Below are experts of layer 6 (counted from 0) of a mixture-of-experts language model. Rows are named router (the router's row for the expert), gate (a neuron's input weights, with its number), up (a neuron's input weights, with its number), down (a neuron's output weights, with its number) and show model dimensions 0-63. Each number is 128 + 24 x the weight over its row's rms, rounded and kept within 0 to 255. Numbers have three digits each.
After each expert's rows: a language model's description of what the expert responds to. This comes from a sample of Wikipedia text that the model never trained on.

# expert 36
router:157188143128123166068116094144139160126122129150118116148151081105128124109098084126130139125112095140118151078110140130100120093112120125138117131140118107154135144131091147118060135134120149
gate0:119165132110150101095098131144153133117140145126105113148137118110113134170128125123099135132112153096142176072152132146107133110099117146165110148144144157152112148138124101106111132167106143
up0:130128114102135129103065134106121136120138150109139162122119129144109176150115088108183113098117218114111136133125139136111126110145105133142115123099123134109139120099135149117081148157131152
down0:125122121182103104082141143111109139093137102098152151071135131124135092149110089133089169156103123111124160118146133142145108145164093119119171122128166148121108165121108116128112133137175137
gate1:064159177111102151141138151129123145116090111116096138155105120096121094122132123135119034104134125160133127119134175129107179132165163101139109142133129118101118107113089117096109131081116120
up1:108154119147103159155116129142070149091142101118090106142117132142070118127107124086151120106165150166140125138135102112156149193113123161172146113128136134137118149158132072113148107164063148
down1:114096067113129103128111205115148113129127163096123139116143149153133162115140119124095098122139099115120158148097162141127121121160147158122088153111127115124128147088124117124144142123128147
gate2:112181160092137100089119135143115107135112152154092126103106085128168150072149131102163119101135150153124113125152157142096154129098113128129135100124174131133133114164175114119149149155144151
up2:087098140136137152142139140132109127116157144089147101136115148096157073121136110144120130145109117149186130137132139139131116130148127129077118127123164093095132074116160117163140153114089145
down2:110160197145140128082172089133147129123115098123112161083093126116129132080132108117127139136135141121108104148161129128093128116090131106105108111145152106119167095140124108130170092103142142
gate3:160141099140130191097151109120123190126143074070113135164170131156147118107127145141077113118117101164090143139106151111156160140099114142110133106127138118149137132138139127102103119174104132
up3:090145083172131098180181149144128107085085123128139165109156115121098159125171150078156117119142183108168166149137098165131108151145194142136133140128091140124094106155139137120101083114115095
down3:121162038105128103141129115104130162130128116090162117141107166109125103128169087137125118149149134141126139148092113112131123132105137144107191114114156129133129112181098137132141098148165148
gate4:105131154090144123112140109109099112155097147116115150134094091131112062122128138127198124092121135124141128101096149115099133135110118099123124124116167099111117137158174127101116118149163091
up4:093128113150144129123084124176136154137107171104086117138109132161132113104145125153119145131175120115167096088141098129118074163164128116141093138112106124102137135143121142099129095084139098
down4:140121111131100140116098139124103091118127109167179109161114149176131189134113161091111053116096123184096102115156131116183119140115094127097103098114121148091130138156119139139126170151128112
Final pieces of personal surnames and place names, like -man, -son, -ović, -ford, plus saint names after St., like Patrick.

# expert 29
router:117143121114105149122147117116105167079167119123129103080144159136156069114117124153160127139140109128141112156134122123098163099117071124097091143137152127141160126110092166117142097100111152
gate0:118114138115083133150121168163119118159130124113115111124130100138120150126152152152147091082135131151155139135132140118072107125174141112162171137127126151122139184121129070116134137162091132
up0:089149138086123073140115098134131145135115089137139147066154109178086126102148151094123157107144163111155134168121145146100092097143154166150091101146151122120108144132159131108166144125143131
down0:131116122149119105061144100152104128145154120127104113165140152128104135126140117103154176132144132124109202126131098133154145146128116113087194140126136175131108102120144151128119125130170127
gate1:092120152146130126085135139131107128179181158117083120091130129178127125103155134116131110134109151112112136085108152154128140108150155124164164072138123150094140122121130130102106082101143123
up1:098163131165162089085113127111068120093119150137093128119140120137123165133121152180119165123124158135112125133123164122113066133112156120106131073141081089168138109166119133143142098081143113
down1:127112174119148109122117166121153060128100105108114127165148131120130143091130143166123131128140138105120136096093119080136171142143121116161098098142133132125135119182128108129138124105135112
gate2:162056086122130122116163124084125110126072116105073145111130127139076118127084117102128129123098137141165114155110120133103098145114106106156144154114119092126155133125114130100116108100118154
up2:145142144151118138105114151157117137113113125137128148078131121082136130143124089135076125072145108124134131114140134160078118150148154154118115098131152129148095147138141079126135173120111114
down2:111131149104122129095127132168169122114145123106121128121126215120098106092131098147128143133112116105148131110108126088134116164107146120102149134130097127096130122150127132148095122190148133
gate3:129116095143135105118136171077137107092117130126101097131138089135122122101095125113141151084100138160136159119118105107136127121105128184135107103150156152156111118129117108131109128097125136
up3:126134115122173102105141153128131118125143122164076137174171151109139134120088124123112107108128118127121154110135138139139147091154113090134157120148143111179163165105108136127129119079107149
down3:106141128090148122115120136113107096093112103104172130105111128155145123136086111093148161156113054153157112132143131090139117113164125112130095131104114084093114128083121119091122114161127111
gate4:133126114090104117172127086131154138103159091144154121125107126132139153123127121115107110134143136090148112139137123124156132179159141153125079095123095091114140147142140152145139124135150143
up4:122117168106141158132147143116117136111085093116132126153090131121158133137114111121133141134173158137130107121117096113150135165131127145133120108167088135131127122143121131113153131180097137
down4:130177180157126135119106142169137082105135119090131142128157097106110164154098127108137145123121112113108110134163141114134133131136150136144103095117144126131148124131094170071125137154137143
Pipe separators and three-letter country codes in sports rosters and results tables, e.g. ITA, FRA, ROU, also list-item dashes.

# expert 51
router:136090127127156131110140097124129129124138138108151138123136153109151132151114116121172115119103113097135090156124139107143149106142152105136132121150167049100127109156107166142099117079109127
gate0:126125151116142124108141177124146084127110151142152113145093141126132082125118101159153081163140122154166143130108122130112128132108155174162094141132172089117138098154163172140089159147119144
up0:107116069153108101107180159154135134147101136171087120158112168066089167106119103183111176142143132147137093124110098159127134127161112143121133111120143135132108165108146126086120137164131146
down0:155131146113178120113108154117158117135118051144117156141100151111121127099110194120140130166096109135100131132173093117108130146161139120153115117088110128127116136138124148139091091129104132
gate1:127088092118123130097112137147158141128099141142128142119144126100145141100104139134122107118118167174139112094164120105142107152138147118139112139097151125174090131142132143079140176101132128
up1:136164164151138073091090117115136120069130065167152150121094180135154127144121150099142132130113124170135114147110131149125119130145105133107119130107113139127163106189143135136118143127128137
down1:133107167160147124119085116137145089143132119131131147162143137178096139151081105086153130106085103121110147147102161132114162147103110161099128129129105141154114131129110134118089124088107134
gate2:129103104129122114114153132115151082098124111153110123169078105170159110139165086095095117147073118118121153139136117155199140127150159158095151140134141063137116165117149138115101098120118139
up2:145112141132130160107159149106104138119139150137095109163176119120117098130126075123122116183171101141113129143144126096131110115118145157125120165079146149141125112186149103135146079128130120
down2:114121126117104169147101100168135130104131121145144081128114106166134139087149133158116115115106126157125104066135131080129104125143099111110152110116120113191138166132137156177105166151116097
gate3:100102127100135150091094125142092154081105130116124122151136109161140049119120158110119092100122118159114148112127105151161119131116139067134110132146082142171130106167169126134151100113145138
up3:097137117120170107106113175119124127121117095108142130119153102125090114164125161142155129169145088073132124113142104134137104119189140093143120137115151114144143144120105072137099141091123075
down3:147111109126103135131122120131157150113144178168152114120121096141149105110109150156146101171090139136116114124172064145144120115156114111111115118116136138122078080152108094133141121138155088
gate4:117078131107160114117125131122132145129108164110116133143088133122143155134095091153123129104131172125143137103113130162123151107107129104146101104090094125144153128164142095094152145140151113
up4:134109114144130142137154120115165140096129131124090096105111155143136128114139095137176122143160160140139125106100121126163124129143117168097155093091126120143138184143125113130148134113105138
down4:140106160125124099150132138134110139145169148123098132079151154127144147112125139112111121109134117142121131118153133138129135112129137085107180114203120111135103139154133142111115165106112129
Office and job titles such as Minister, President, Director, coordinator, and pipes after role headers like Coach, Player, Chairman.

# expert 26
router:117127116155081164147166116135172101103127113160095137171119110164093158113097123119100116132123156148135115093141099152108115104145151134110168099139128137121130150138177126147143085099168152
gate0:127108135106134149150076117163128150135137123124082100131132146147115116114143095127122067135091115140159149139170107095122138158125136088106125141121155119137155175118102186129157130143159103
up0:108091153119107153115113063098116114112097154148137106131156117134117119178166152143112128129121136054135150126123128136136104142114106127138104139109140137162138150142142125128142126155141080
down0:094158106128108145142133099159146150112128153148162095071150141198129125145110136163110131100117123102096124098123113125097138146139104182137162110104190166157118123130133120111124111142111151
gate1:124110142110124118129100123157057133126122126078171112126088121125141131151140139127123166121125097137122101133157145143129105132135114113133133143170155179133076123135101116150115138168169147
up1:108133118137117162134157126130109117106114125126122097103134146088094055102139148119106117192083091147098149096115150098157170130121106120125084118126163116141155125105153127100185112086115133
down1:129122135142126143079125145127157092135117154073133138136155096140135130173109117174158152071159122130152106184123105133138147138139101096113120157119130119191115097162146130114136151153129137
gate2:128119121149101134150129157100129080135120146111117120086113087125102098142115147106112157110117111141134124139114104101098162109115167127144145115125126157133119171143140146107145120116148119
up2:092124146139063119095114112101139138163103114141141090091091135125155098126155116173146138154135118100108169099164123124127118135127113132124136118114151132108108108066154114073120174120138117
down2:113118130110171120103144139113120181124105126071130155117133124074163136118137158113129158114110126113130118129123120149163125145145126129186118153126132135111112109144125115152086151156100147
gate3:155185125119112095102144124133105094130111133145184141119125138123140127135123175163121122096114117193102114112129113091127147094139130117123170103104110177141152069159178093112158160156138105
up3:102137143095120117135140151121108147148116146109155124086122132102118113095128127124130088164130169104140132149116135151127174142129139146111120070146114110123140125149162115127126121134140135
down3:141146146147129146170133124133120171143099082133117137128112050147164139156178131161115143140158135111133114106104128117154133134069109145154151123137088078116102142090104125133083162135166107
gate4:102138147113125117108150120148116121110092130173128176148105103136122115132145143139110124129100132129135098121130137165195103098135153131141128105105106116132122139156116091104107181135152149
up4:149146177130091150153159142130106136134125138134111129117177126159098144108156133113117154139122122114118142146116147117150123101136130142119138141169150189148184173145154119091105108161133167
down4:098112157125108130100166130121134112147096099079135122134122106136115128127150145112143095127079132136143110116139128082121146151161102110137116109102160130132135093146165121088181079166139129
Number tokens and digit pieces in measurements, tables and identifiers, often before km, m or th, such as 2,595 m, 52.45, 36th.

# expert 62
router:126131124119148097110136109093117116135167154106109140125135126116089151146140134115135127153153125117151095115151101135159140146114072106174123124177121162118153147125085112083085103157152108
gate0:154150121171152128074146094108139117118172112162091182121149091148178149124126138109129110137115126118118105153104081098153126124146121096151156104117112160134113099154126140134117130131084141
up0:123116138162066111134102184136136113188103137158151106124132093147128112147113163133086149119159151135095152102106130113133109132118136079113132123135130104101114116097105064109164142101132113
down0:091146100087168122148119127126126158142105138145174136087148132107140139100158134119120152067139133134114136106147130133102135135107108104106103080110157143133162135148098119114140130127135085
gate1:137098121133150097110129123118128136121155173081139127137118175082138128127144136138140128154134111146135100103079066136175125176130133141114105120152115135114133134150156125141115105123186116
up1:151103136119131115160125124142144135107099111139135083142101127129142097144113113114160130130123141134097105164086173163147099130160106103109165175098126116126117159151173132124128140136148073
down1:192094057122096161136142114118129111154137129108060117182118105121157130105163157137132143135110098138147118103086137177154200136148157173134140121119134110109151161136175128142132100081116140
gate2:167132126123152119089151118150142109139108110155120103138161118109127141140108108112155153118148116117142096138166113154153137134119129137132163119106127168103112137135121146120107104135163106
up2:116162135113133146147104164159135111145154118130132148140094150069158121111125107136155179125114127131103174148086135079119135131118162115176124119151105113130162131175152104107087134181148114
down2:133111091180115142131115172136127147141109162134155107167126147102133110132125143106147081078100100149201116070112136123164155156076138095132134159149159060103102144119154175115136115171145127
gate3:147118163126138124126165176144122147123115129133120159144131124174116113125124154146153111096131135101168132096134127168134103146127066112149129167108125102157091111185099098118113119159147158
up3:139129147151164105089135170087119153144140125114181152141117140114118119123164143121097089118119108104103123164134113154098120109124072155100104148149096116140124151119161088151143095116154126
down3:111138135127157116113156176102091134153136098166117159110126153107113117105112178103114107119129140121097144091114145085126134122119113105130139177134116142161125125143063123143148124078107173
gate4:143136126119125144145120141089118165129150078174096113112109093134126152091143100122185172073152115129150107081140117141116121118153084180133096138162072100122185136131094143157108139153130179
up4:094157125114121147137121176139081139163118126154177151124077160117121142103131191143146137141132132165120149110095099126073129117121196063120118125119131115117127118166070140134105136148160149
down4:137146134130138151128102149095184137125139115110114124100138092132116119120122107133140187144167166074125137151126135119120151119161103150092130128109161139117120138113124100155127133092154148
Word-final "a"-type syllables in non-English names and taxon names, such as Magadha, Achlora, Planina, ta, ca.

# expert 56
router:165139119143121122121118118117138095150154106101151143120114128125134102097141140141119114105138112104111131169124167089114138166079139154155131142111107125150128163090140115112108148109159118
gate0:124137126111158152143090149100119072108130155133107101124118090103158120101092116131131116150114121106102116152120156128153159103147154164139106117132082133116154122092108174086095087125099135
up0:150137120117104138140132111129126126076110137134125116101140111164124130130127129101114139127110095130148175130096158172123136161142142184098148124119148148140125138103140149101145127078121099
down0:134131139065087105147154094151132115102111169120120116114095116157087126145122095125149129135119138124147130106146123095177129101116127143131123138100142111162146093148121094137076120094139132
gate1:118095054145156189120178165163136101093112133133124111092136142091137104136121125105118156119115094131125120146116108141139136085135149138086159123095128120110143156106085087133123102136114098
up1:104107138151148129109137143176087076102129125143138136127129129096105169134102117161168105154087057114105110120106128089103092161118101123118129136093114122186202110150138163151129121115115110
down1:116079162163166155141133107099136108103127081091163130110155124122137152109152141084118123150123095100117127106128132099116120135092109111148158135122110148146167133144124158136139133106131104
gate2:146184126166135093159163154148143123141178125094125141146140120118102096107103176143155134105145137145119118126131106130145177109117139109172109124128146083098138130124103107112127100150152117
up2:107174146145120154110094173119114115137123137077140109140116142101126159115143139105158064116129131150149085147079154121162130143156171124143164100161095127131169103123144155101106145093113130
down2:129133124117135152101136105093105165142112142158156133081124148144124165173153153099158149150128126101129111151109147101169158125138075126149128153150081182166125121144151133102154099138133145
gate3:154149103152113159158142088122150113139120139105143178156124090164112148090110089182124150124165125133127112110115138130088127132152148135127196105100108138091155129134116097105100143079090133
up3:153128130177110165150150110140150146144153137139138102155142103133154078153127117119130114164139108111128127143123116141119111157104112117145185148103104165087132123136138144156139099086150081
down3:113145119202126148124134161164165146103089137143156162158142120168092098145151145102118173090124113105102129130122100089123149144141130123156128134114132114157122129081141138163132083135124116
gate4:157145129165126125123145145106119147081109120075065093143072111138110190121093115146107118139140152127088080131145149126135123113110126083082142150172106113160109162108125113127105150133165135
up4:138153114121162129126112108149123140165139109143134109129140160152123123151127147126158153175120125096148126103091149150103083127145192144161128193053156111128137132160123093116139130127082154
down4:106144118128169127123103115146111151150123122140131113143142122107107083139170114133116123134122080147135142108108165201110125146109155119145125172089154087154134121137176122076108120112125149
Mid-word consonant pieces in foreign personal and place names, often with diacritics, such as Dorcière, Reykjavík, Gar-c-és, č, š.

# expert 22
router:154119102139126135121121121111124174098184127168129112152110105086159115149132114162155149103164110088131162141116122124119142100097124087130111116126114130141110090158104141120135133168120125
gate0:182137084131139109135086134155136117114130148117135152119090115105153110178136134160151099158104160134093104091133117112115155096136111170173137126109125118132160148105133134105096149155130167
up0:124073112103144138122158136124110130115107122162084140091098129124098131132126144087166120130125128125131110082094132107132117137134107106137120156146114108153140113092144136143161138114095109
down0:079114127134157168102207125136149128141130149083115144112116126130125133120126086133105094143118082090152094132150166123133177129098124139136135159082056087114120121109122116154110089135121121
gate1:107134138164148129143115145158106126119117162159122166111118146133154106158166177141151137104128109094113135142144152104148185138120138107142112131152162147162098130167134138109114110136166135
up1:095111134163108163138155128175127142108145102108112165117090131146150164089129115109102090110072152129158125203153142112134117138167135114120093129146109143161133114121078122120160125130123106
down1:084081150144112135116101145100150173120144128092127141157136104129117129099128134127083103099121124096184159147134149092124133136166148102126144076169127129123104162163162163081160159106118166
gate2:129054128104131115112153081171139126129111121139162132132103133118073138139104144143142133089151100116143147125149143123170181135088132100142091144088153128137100109122087111106085110129128072
up2:122139108103129154120150120100149088138108154103110083106109106136134103180133112171148134135123107131092117114100127119106169094148108082069108116136077130148137115173114094098163169172082114
down2:140162118141118150160081110115095157059114100142095124115115126116125131127117136150121142134090106100139127089132124130116150116105118124170141173127141147137130116121114081125175149089152060
gate3:111112150169104105107124128123099168127151172137120122152122125109096082121145103116131137080167104134171112121095158136138158086106104152145133141086109104152118104147130145153148104134141106
up3:116118117104093165119105107093131170127126095129137130144081144115132125128108132154114131159120127150164146103098137138148096120124165155144105139106161173149129133147151135109158145128160141
down3:118168162166068181097110162092119115127112116127169187149124137110144128145144115138172123100099118107135115089128123127158137141111078136132177084152078146140168063146087131123092118111127092
gate4:142126107154179126163123107118124150123132165107087136115154065137153124084111137138114193100130134114141124126193135137100138134143142106080139096090124130127111122189134143154097095127102112
up4:140112101155148174118139072103124135108150165096150090125159145115094139120164126123161132156139139130106091180145126152177107103141096086126099152137118124114141142140116137135174120103131144
down4:125103122109139136158121106178072090127085119107138091103168140152104121099130115119122110136154097174121160148122133100142102114100144144115108157190115115108147110112144120104117125073115113
Final words of place and institution names such as School, University, County, City Hall, Church, plus state names in addresses.

# expert 8
router:151143134106111114127115135186130150145146129169137108096101171107137126094058114133141111118160116125147121113120114140086119120120148114067126130132146088106086117132105130107131183121120170
gate0:141092106130154139100130101105129145137125113108138122130149142104141150165099085112080194118107154104136169149114081170147140117130172088050152132090116172112125123160140098141129128136140130
up0:114143161122125116093126145127116126151147146130141126128128115129127116117100145109178159125094126112118141155080114177152181105120142125092170118111114160146108142162072171154151134184109137
down0:143170125163136174156142080111146122102180151162114120140143166118109142135127165149147160103125090078096151136130132139144122131114144128157141095138177126101124131156098146149133115119114141
gate1:158099139161091066141120112153125129162163155100110093139121084134099150131161155075135120089156086149137153085147065105124116154135154141071141127111132111154124129103100116102120143128107122
up1:149116125161095154123133124129131175134136108085123129067122151102105141107103084123099072107140090135146175109117125108115191124129126094113211118177130141136123162141160137117146128117123119
down1:137138105133124049137117088131127137100112145174145098164117089120131122117150185115093147081135115130142139156108122134130133127161113066084099126125123162147148145122126098113117122133083102
gate2:184135129143162128168163128163127126170147139113145099138108126127123085150091097209135132091111110107109141152153130116148156128103118132127166148162115152112124153135130161102121133158184156
up2:144125110112131101089130111122138155139122101159140131108102142138156159152171140169105153100128151121139139117130125159144152130146108089152135086121090147092180167069141126143117114141171095
down2:145132094117159151127123120131130131115162114159123143124120152148120151097115123109163098154150113123076140141175126164138125173131111148128149107153170098092098115140072077147144145133100113
gate3:151134078097127131153060120118104159108103142143076122144133133122119145104122141167110130148115126153167119099144163115162142127138123113090127149132098117187141114143104155084140127129141123
up3:134150147170101133120129168142161115194137132140140112096146161150133123154156094112108158092129136155106164103124130119082092124148150090076159091087151160122096171105139097166159106137123136
down3:090104120073148172103146143121178062109121156113152168131162170129114125089156138172132125113133113135112116130121110098101133103112150126126162140133149133098158136122142093110099143116121119
gate4:095159116121077155128129137141134127128146126134119131135088141112122119120094121131136104132136186097124155123152153105096086185107055096099131155131176114114139075167133130127124123110153123
up4:104137132149152118124122121152120145164196132156130107131165115133159127129151130102132127093120154125089131093156121130156169118161120115168048090163118183119147127130129107152125123151150110
down4:120090115142129150124116097114133137119138135133181130092155166148145116168171144154106144133113128140138144134144103136114160153115084126149141138108124087117133119110111107072121147146132111
Capitalized words inside names of organizations, universities and agencies, such as University, Research, Development, Technology, Racing.

# expert 52
router:185098183108151111138127126109144071161124149117114143132109151081148087109134117137125075102093087163121139104155154119131141141110154095102108165081099137139129129132114111160114129121120131
gate0:169082160119139093124133125120124109156109143166155145099129101128108103118146156147172151103173136186086116142115126125105154172111119186121168172131103110159120103110110144149144161153122115
up0:148127165153141144112170070141123112138126160132148129113081122135184174084124169150129130137131119125134106083099109125120162118144142125174125108150116135116166120122123108171141151149124150
down0:131133140115123146140132131140128180106122119143118138082090101097122158153181137143127131172113142113164144147182140102133111166125135101121147154112155120139108113117088148098097106123149139
gate1:148162145117152140119119131166124135105163142094151084151134161099190120158097126176152136120149121136118102171143120117125139108131122080161098144106117146139137099118105130139139120135181152
up1:128116153117131105098126120129115149139119100150090111124111108163169107085131116093106140139103148146078144103144114144148191105140129116154182146130166114127109125141140099087111135149171116
down1:142135134146151151125156077111117139164142101119144101161149159125142201124117133097098144077155146127108116142095161156134133128126123167152075133157119160075115165116164106100147153100108087
gate2:135105165125121118109158100137133116100111151101111118147137104119132096150149131138090116121106113135109138088137102110100098137116163122068158155106118056118118107100126119133073110143112110
up2:114126108153119136105118125150124119111086096154123135106140149112111134125168114091112152121156144156107102150150153128125151128143133113124102092147113144139106090162117122116124107131137144
down2:110151122092122127151116121176185169116143147157129126151106161129106177132143137096185123099128158097142133094187134104123148151173135157137116126076084113127075151133098124142097108110123147
gate3:154127186147068132123125124103113138141124136163099115048120160098135137088110091123098118134129088143183119114141143065106137175145117144123138134114097115132101125130136154163141113151133167
up3:099107111137109151157122099125123092114097104142126147150133129138092101116170094120120132152080157107131113163090133127146151137133100119163096104154163095133171125115149113112109142100101137
down3:126179136107115127124180102089113109096095139103137120132122152108125110087121156102104108114142124150148126111103110121147117179114185109133143173120137135126132134108107101137117119183132147
gate4:140155126149107114128151121133137078131092129144153158144119137100093134124151134150108103115121096129108119118130130154126165109121117111111118141166081120117119126137103084129105136109123102
up4:112146130127093092145065132091109135120140135116122122107134154144137173136139150113131134119122148169126116136094176110104136139152154142129140188112183132152099122125165123103135147093143172
down4:076189131118122111107135144170122135139111116128127128093114130135145123127083126175081113143141114137140157104117114067133118130098110128095132140135134113088146156153097121106131124099110112
Inner and final pieces of words, especially in section headings and names, such as Fleet, Plaque, Saransk, Chase, and See.

# expert 10
router:109121108132059152136123116138148151121120178102168162085085153170137058095082137127150116117122100126134124095133081111151127116112141129110137101174074137142102114144170127161112117147121151
gate0:166133119081085118146117128111132144115125153135135130166131136155113078122134138111168153110148143131131114092131153158117122137167168132133069121085117098101143121157157136147143166143127112
up0:160082100137121105130110135147150126096079095127131109203133106125167140107141133134109083129084129168090156082110124148119122137145122123086153101114103140144111130088133129131168162115131100
down0:170140128113136140149113145118092130135143113146119110104105133112097123160096113159124194113123126095093096150100153123183108155120153106136090149109102137105124086163133123106074125108098129
gate1:119148185137106133132079130119137135112152168148140160112155090108160140118143157137141123098072102126133135147122160163141164120078091122115124114130126076141145107101137144137142113126077139
up1:105135157134159124103129109118146144141129096161165086089116132132136141144145099098142144112083133110118152107108111137139100115178101105085148107082138142118124082135147104176155125145115139
down1:112150153127133126164148109122154121161164121114171093146119159116089106130147095100138106135081145175171103110108123163106095135103108143158151103107186145148127115095127092138118143120135126
gate2:121143128162118135135127163117103149090127104142143138146108109137169145151115149138163120084104085162148147119138062131146119147084150125084104123159152116092108121158124127112129119128122072
up2:127124162107121119087138127128129126188133180121100126157101160110132148151134135176091136178097128141121130152156091105109152092092179110116116150113115136146119105130105151114152122164135146
down2:127113113132124134134149175132158127102144095154104164129123147072151129163159121169154130181091126140112141143149163090180118106087121096170108121120146128127143126111125149134159098132153093
gate3:119142121149120139111156136133157130126109129134112162111126134143114125110092110126103120168137114158124138178126092107084134133164157074139122136115124125115126133100150113119118172112133112
up3:129143128105070162135098111117106146107113092148135144144115137120165084099135145144151122147126123110103138113129142102142131163126135140164166139159111124084128125089131122122077134123143112
down3:147192044110120152122105122094126111117129118155126103095087109122161086139111122141132072094155143122120100144164149093165121134125103109136088054136114079124120147126160132137108139118133111
gate4:145130115151120151100109125141153146142146111141172138107143141099146162121162100094123123092121145104189089121129126165108111109148178127095093156127133111139122116102146142155117118154123138
up4:126108095132100085145147105138074135115132081112089153123122152136167134119129105119149115132106087094148108158123113125152116098177111105070151143137152132168139121099143122108124155144149160
down4:136091125140122140116128124136111104105138152135133131169137128120083104125136142160126101110149091120160153082153096173116156089139182094129158113117086172120153101117139091181166133116080099
Main verbs and as, is, of after a subject noun or which, often reporting or naming, such as called, became, meaning, suggests.

# expert 32
router:110138096148140153115128083134113080118101177110151155137162154117113055108133120147132109155097168128158149133110127098117134103147129104103156150114161101131134113132154125116109082175110144
gate0:133137128112110156100100151134091107098142168145138131134114152136115176105165089112142168126187157112117132133166147126126130112131146121122114145132104147134132161196143146103122105135153135
up0:113127106142105125175131112128140149128139137156081153139114096145151125139087123111159138121146100122083110134098148118134181144132134106141163132130100129109139118107128112115132121117151132
down0:094067152128105123109156131147079110110172137153145116162141135125072128113098084117110110122143130124150132137097178164088086130168149162091074119114089126146099160151135130135125140153098122
gate1:136129144133140128122124103066142151080146141171160115114154119113157136147142120086101159135119120113155168137119129140138176119101132141114180163108131116072160098107119147122116102129085134
up1:152142131136098120145134118176161122116130159098108133125135134142132110096116153172104137116169112120145131119130120099096118099152133145119098133103105069166143112158142121109099145106112104
down1:146108154127139143107123105092110137130146151127101133124134159152135082147110104117135148111112134117117112150101137121150133113128123131168111141107114123096108112189127143175091126109095084
gate2:166118136103167121084166126108119136071081117154117110110098121137175159098113096126108122166133133118124141117142141118141139127149093132096164132127108065176101135157125080173115147120119165
up2:093165103130123098155110117082104152120141148076170121128100149101141147127147129172092100147131121109119136134184156109095112139114122145158143122115075140122082085120124127112125121123116107
down2:098115168103118143167133163139141122124129128126111116143112119148120101116128121116136145170147128154123139151108119099147084137158150136127138192145054142115085140130132102136124093146139114
gate3:119140132156180170143112120118133148129134140123096133125139088131149055131159132138142140105110156114091126134096158079125084130142125093152244166152141092078112102107098172127158123143153128
up3:150129150070091143136073077096098136167164142154145122159139120115128126123176121092162098102105160134141155077144168122068166151170143138139120107183135142108163141117166125133150095138095097
down3:130123116136123100156147176103139159088116136109106142131163137130115162122109136141051119131132094111111139132139082172192137145122109160097147151102129178177083096116112125141126146129108124
gate4:136095125118152123126161123155120116134123105151133089140123152105108152131199113159084115126132122098128145094163099079111136123158143082126157137139111142116108166146140103150110072158109143
up4:097147116155124147132173111073131125126066096092147120114098132139116153103146113113105119126131142131092103115089143156115154151132130131173144154166144158096096138132169124097143099123129135
down4:098089160150136112121137107160108095135179139148126112122128135116101146135139131122110092113145134092139164134161149124143160142131108090158119119129130109082131131192134118136108132146146151
Prepositions following a noun or participle and heading a phrase, mostly of, with, by, for, among, against, despite.

# expert 48
router:109149116091105130133138130158096141126138119145151166108127109137142127123091146134125112147130075162144143119123137112057104141116139155133129077122100127142134106099078105131083119134129110
gate0:118128134082134112109120119173142146101095149160164170173172096117142141144155136189140123106140158098127114122109122099095117119145099090114098096162134121119164119149145111105112113114148143
up0:085125102123140102142098130136135174136098159136137065122132115124111131154126107113134128120109126053097136116156118118156151116148098122120149105124143117130152110107133102111120090140094142
down0:115154142161125158160090103121145135178121098129095148107161095132132110145156101087151120170108150147109129138088122137143133139111164141132130167126114111134101189147163134163144134161116158
gate1:132087103068109134122127156097155123151175120131134169124124155101148148164100115120106154153133138114174099138087115058142112139064148108152135153137103098116166113133144136115115119162091111
up1:104124117138156130089106153172165146109064130151128102110134107163166101100115138127139080115126069154144089153123158113108131133126121109123106147153096164110129165158097168163110119153157104
down1:107162109106134145156106116140128176119130158125134110135167140109137160129118147093110119133097120130124171160142160145097112101198107136092071169114100132144101134135117154116131110121124080
gate2:111123128083118112142114139123108118160119093127179128134116090133145127155139136146151115095140132105083177133077101135102131124114122133118147119164111146106099084136109135144106119133123135
up2:092088086108124105143099132162137100077120149090127124151123112165123170132172160122119126145153128133174098139145104156088070135134079143119146170146147089136101158137128098125076165093141088
down2:102161142125099117102100155080110139140129152139113126114134138129127135137134142130145146122133161137143109128080150081145166130085089093109174111148115147140146145119129133124157171122130108
gate3:176123159154120143129115116160112145137130116096136160086140131136146102122098115117112128113107093129163126139096132112121094137106162109168116125115115100148138092146150100104153129117123118
up3:127133115131116140079160132116131146167108113125106128093183093128127129091117138140126179130145151130134136122147135186149128121076142124141129102137169156147090150129128125108179160121146126
down3:145140135066163122145131125143122170126080109164095107146112150150124136160178104084144117091157152160124114099113102110139155130106142115114084121100138175096108117159161170123107138133092139
gate4:128143135142123141076159159132109100098101121132103157121128108122086091107131144133102121138146120152148136127098149131141146104165092123119124143091089187125158097114090118126100111118179117
up4:184149111109114127106125106150131127146113121112139134129137126166110098143092167177093137104104152107130108114143141128155099121077170146097120112124162113100098144114086093123154113119110188
down4:131128117093191106116117114161113133155129138138103120148164149114107115122108105125153142153130169095110112121168159123158133129150175143123172166098115104130131151135095109066107139129116148
Inner pieces of Polish, Czech, Serbian, Azerbaijani and other foreign words, often diacritic or Cyrillic letters like š, ž, ić, и.